config.yaml
n_layer: 8
d_model: 128
n_experts: 128
experts_per_token: 2
d_expert: 64
d_shared_expert: 64
activation: "swiglu"
moe_layers: [0, 1, 2, 3, 4, 5, 6, 7]
router_score: "sigmoid"
normalize_top_k: true
routed_scale: 1.5
balance_loss: 0.00105
balance_bias: true
router_bias: true
shared_expert_gate: true
init_std_router: 0.00911
lr_router: 0.00095
n_head: 2
n_kv_head: 2
head_dim: 64
vocab_size: 8192
norm: "rmsnorm"
norm_place: "pre"
norm_eps: 1e-05
positions: "rope"
rope_base: 10000.0
rope_fraction: 1.0
qk_norm: false
attn_scale: 0.125
tie_embeddings: true
parallel_block: false
init: "normal"
init_std_qkv: 0.0502
init_std_o: 0.0502
init_std_up: 0.0502
init_std_down: 0.0
optimizer: "soap_variant"
lr: 0.00826
beta1: 0.95
beta2: 0.98
weight_decay: 0.017
lr_head: 0.0076
grad_clip: 0.5
warmup_steps: 200
schedule: "wsd"
decay_fraction: 0.63
decay_shape: "linear"
final_lr_fraction: 0.0
batch_tokens: [65536, 131072, 196608]
seq_len: 1024
doc_mask: true
train_tokens: 522600000
steps: 4490
dataset: "wikipedia_en"
Below are experts of layer 2 (counted from 0) of a mixture-of-experts language model. Rows are named router (the router's row for the expert), gate (a neuron's input weights, with its number), up (a neuron's input weights, with its number), down (a neuron's output weights, with its number) and show model dimensions 0-127. Each number is 500 + 50 x the weight over its row's rms, rounded and kept within 0 to 999. Numbers have three digits each.
Before each expert's rows: "comes before" lists some tokens at least twice as common just after its tokens as in all text; "raises" lists some tokens whose logits its average output raises strongly, later layers aside. This comes from a sample of Wikipedia text that the model never trained on. Tokens count by the router's weight.

# expert 104
comes before: " of", ".", ",", " in", " was", " and"
raises: ",", " in", " at", " and", " (", ";"
router:442436463526437418488508522509476436460453468521508546521475512458534453515560525400400415479511467504587515483478559487572471441635495641547448448449510457513523412489548520399489422465411473523440480487560528502594481567459507526501496533547510470489489622553439540499539471538556379533471466439447438480410523509479498463475505456443535485467495557477460608480533468423491505482569
gate0:489415500473423430546483543487534535459477429509524496535480424462472559553648458481411525445492466538481465519504553449443477480553562522478444487536563485553631453484515525359529461454413566503524501460615559498615524482500486448484527570510535458503517582434467490509558534529469488566461425496455561494547411493434458432581506549499463495515535472535414489550473492467430586466547
up0:619508452475552501506470485529418471529476517475495561550558495484517420528484556497560487584460481603456527542406435558517566571528497513503473520469481531511475538508469377528553555463580487539446498448456378445375510540463562448456430481504402515526420426538544526512475514509474430586476559522501468583540488536578408549491524411476559486546525462390524447513504536478547485572455
down0:459487566569579570490586475593391554536501494495502523507501564480662503524494569441465558492552442539586533380452542517521539471454487504494435419519470533420548429480543557474491487449547532434534506420438432476510509491475542489561435546492519424488495481522511512565521447529484523460424502526502595489525415441437503570490561414445381505546541439512482572564535496451454463484485
gate1:487460448475488450480489499522545472457480481462523460521535459473464474530516539458445373461566495554502506503414581501547508465596491631481434409516410523527584476478507571485511501582389521488464428502542519552550480512473512466563503513527453428440477561567522463477468349480489423435473555466433527627444465449497486572473534485435509492493494581581483471414593505485449535426473
up1:454543540525459591503466536474551498475535495448459558505595439416497572442468430531549575479475502402481531453535449376480466503408405464543630566452501520456482538462441485544564487482513548632457531523428481458474490573478470525485513529495579485467488517455508490468546600437491524492569560461571531571493556451519374516515419484576519547517548524451447507543472564494558564536491
down1:419535518548469465552438538472487556550527423493517475468456514472487433486487436494520432492517556470611461529473510593462574543560574544500466423538461555489481482493572531605505483478461544504485488605486494377547535513564583563508416532485537497533515497552469499498384566478483439527462534405486483574451483480405445554552619432484464403539443427502581477579499490519450466440464
gate2:439440509391533441516522421487427481459526554451420613566413513442514482550533532532391466469506486393506508529519563463570539546615452556504510491495581501446486475516501509423556450548462439402485448426582425414524459542563518425501530433525507534472484583504487514578450415582518582494471478452507533425468478572504532473524546519499512508562486525436481529553573500513445453533544
up2:483569450511501476502518533513516446452496514515498484512532397512482469564474478399553461493509573532503513404545506517487464520459497552444548462484386578504402559434521572614469510462629489485410455548537469596540484465535474410564383434451428453539514547511504596444593479483489527511462486525406498498612477452446423535557562400466541477538474476486462457513542449506521501478476
down2:585497583598490549498407480487475535481464529549585465531418558539578478502531588461484487562517533560509517603491474445535556595503479492570469498531519563435519474510481527454480476507448484523518404470562450501596533462438511388579539532501477415465503461519493441490516639555425473614461395487543480516472496545459538469515438529455456526570493485506579529495396535546508479573439
gate3:510551448468551499572475445473427472530414483479505504500466409552542503545510537450446589651485418570444505585413568421476487479468483477586567546444457475504527519428572511557562555411501449472458362497497462555496486534488593549503443567446476529483464459524534472405387521566472524465477467486502563592470438505477502447423546450482480473526555537465527534514437491514521536470541
up3:526423559465509589487517534546521496487600474505455495556504476553420524480460578494543492448484443522551481529482370513470560520485442504527438532538403498504555434623456481505508420522503464490447543535440545436489409490579391518569523446471497490470522440474549511539553518435407499487584543413517477506580450514525406436453485546555419431520549543493483476458445404529434422472420
down3:486506508483502530438501595464436457553490622505494381559499485569476499561490403494536477404508426524532562486493414468602506519509394529496567486457515585509474501532548516539550594551459462556519497477463511493438555516503517537491554473494430582494516658496474356528505433527519509426515577483496577423515508534394504464514451450525558417529567429511475524471493462474505483525462
gate4:534528484493571469572555509455518632446420441529471468477502432464522505491543520526411500516533428492477468474471497429479510500542581486569497507502478489452523423532549534391465458456406541624477445514525455448579542502479404422486405512481592494528478530473423536455571509473586517483489475410511413550506598469473541457558487551417528523448578466589484584507532473451525552444567
up4:505500542571443569477440556532641434421444488471538521511447428566495479471484447502516475460470499393607489485454439443424546538488492489458525536483449524499454591576534539560470511501582474446424489468521423536517465450543516462501481446417438454575608481613430515482451582558463426548475441612512497539565495474544477580492478571505577529506500481480523443525478490498563542486432
down4:543437496490436439543440522484446471507522531503507407499486507485514500525492457530432586532560480599463469462553598467501597496554489491568471484486498519501449445415434481508531529412449464531542500472510558517517632421488506576459508596530478540488462562505452552386514565471453580461411478575409555485469453504469488437540373498439539527494505474418400530511528543431508538611479
gate5:564531483493533433497594454421428408434558470585439514458450503515515418435521472411524498515580440508513440497516450460564499543550486523548460419485450539441553494511504543509579509505486464413385465568531512489551400539592550414599528493478534509602426556512511529517552506495585485439532427438550451497568510485453453521460556479545432548584523533454513554470487445486527541565564
up5:429565460544460528503480533514561577611529533497588457536563510481472525529474591465508519559496546527498460538459600503437480493536493521345499505470619509479534537458474556465454484437508484564507561466539528428470566378494413563470465448466502464424527407506496451482532526462521510525451558466425579459574445586456479500524402574495514466414499417577522481576533560512507455510477
down5:522489533584521468498533488403554494500530420503484474575493554548579542355509426517581476559490519531353455464412411611575495424530522571486443499491471498476578509495490466517552499450429523470494564548552460543529441511563523530476490503497419502509495458493484538475527389456544463516510524477486526526516507446561489552549413459587487521574526499475525573534497382386548491422527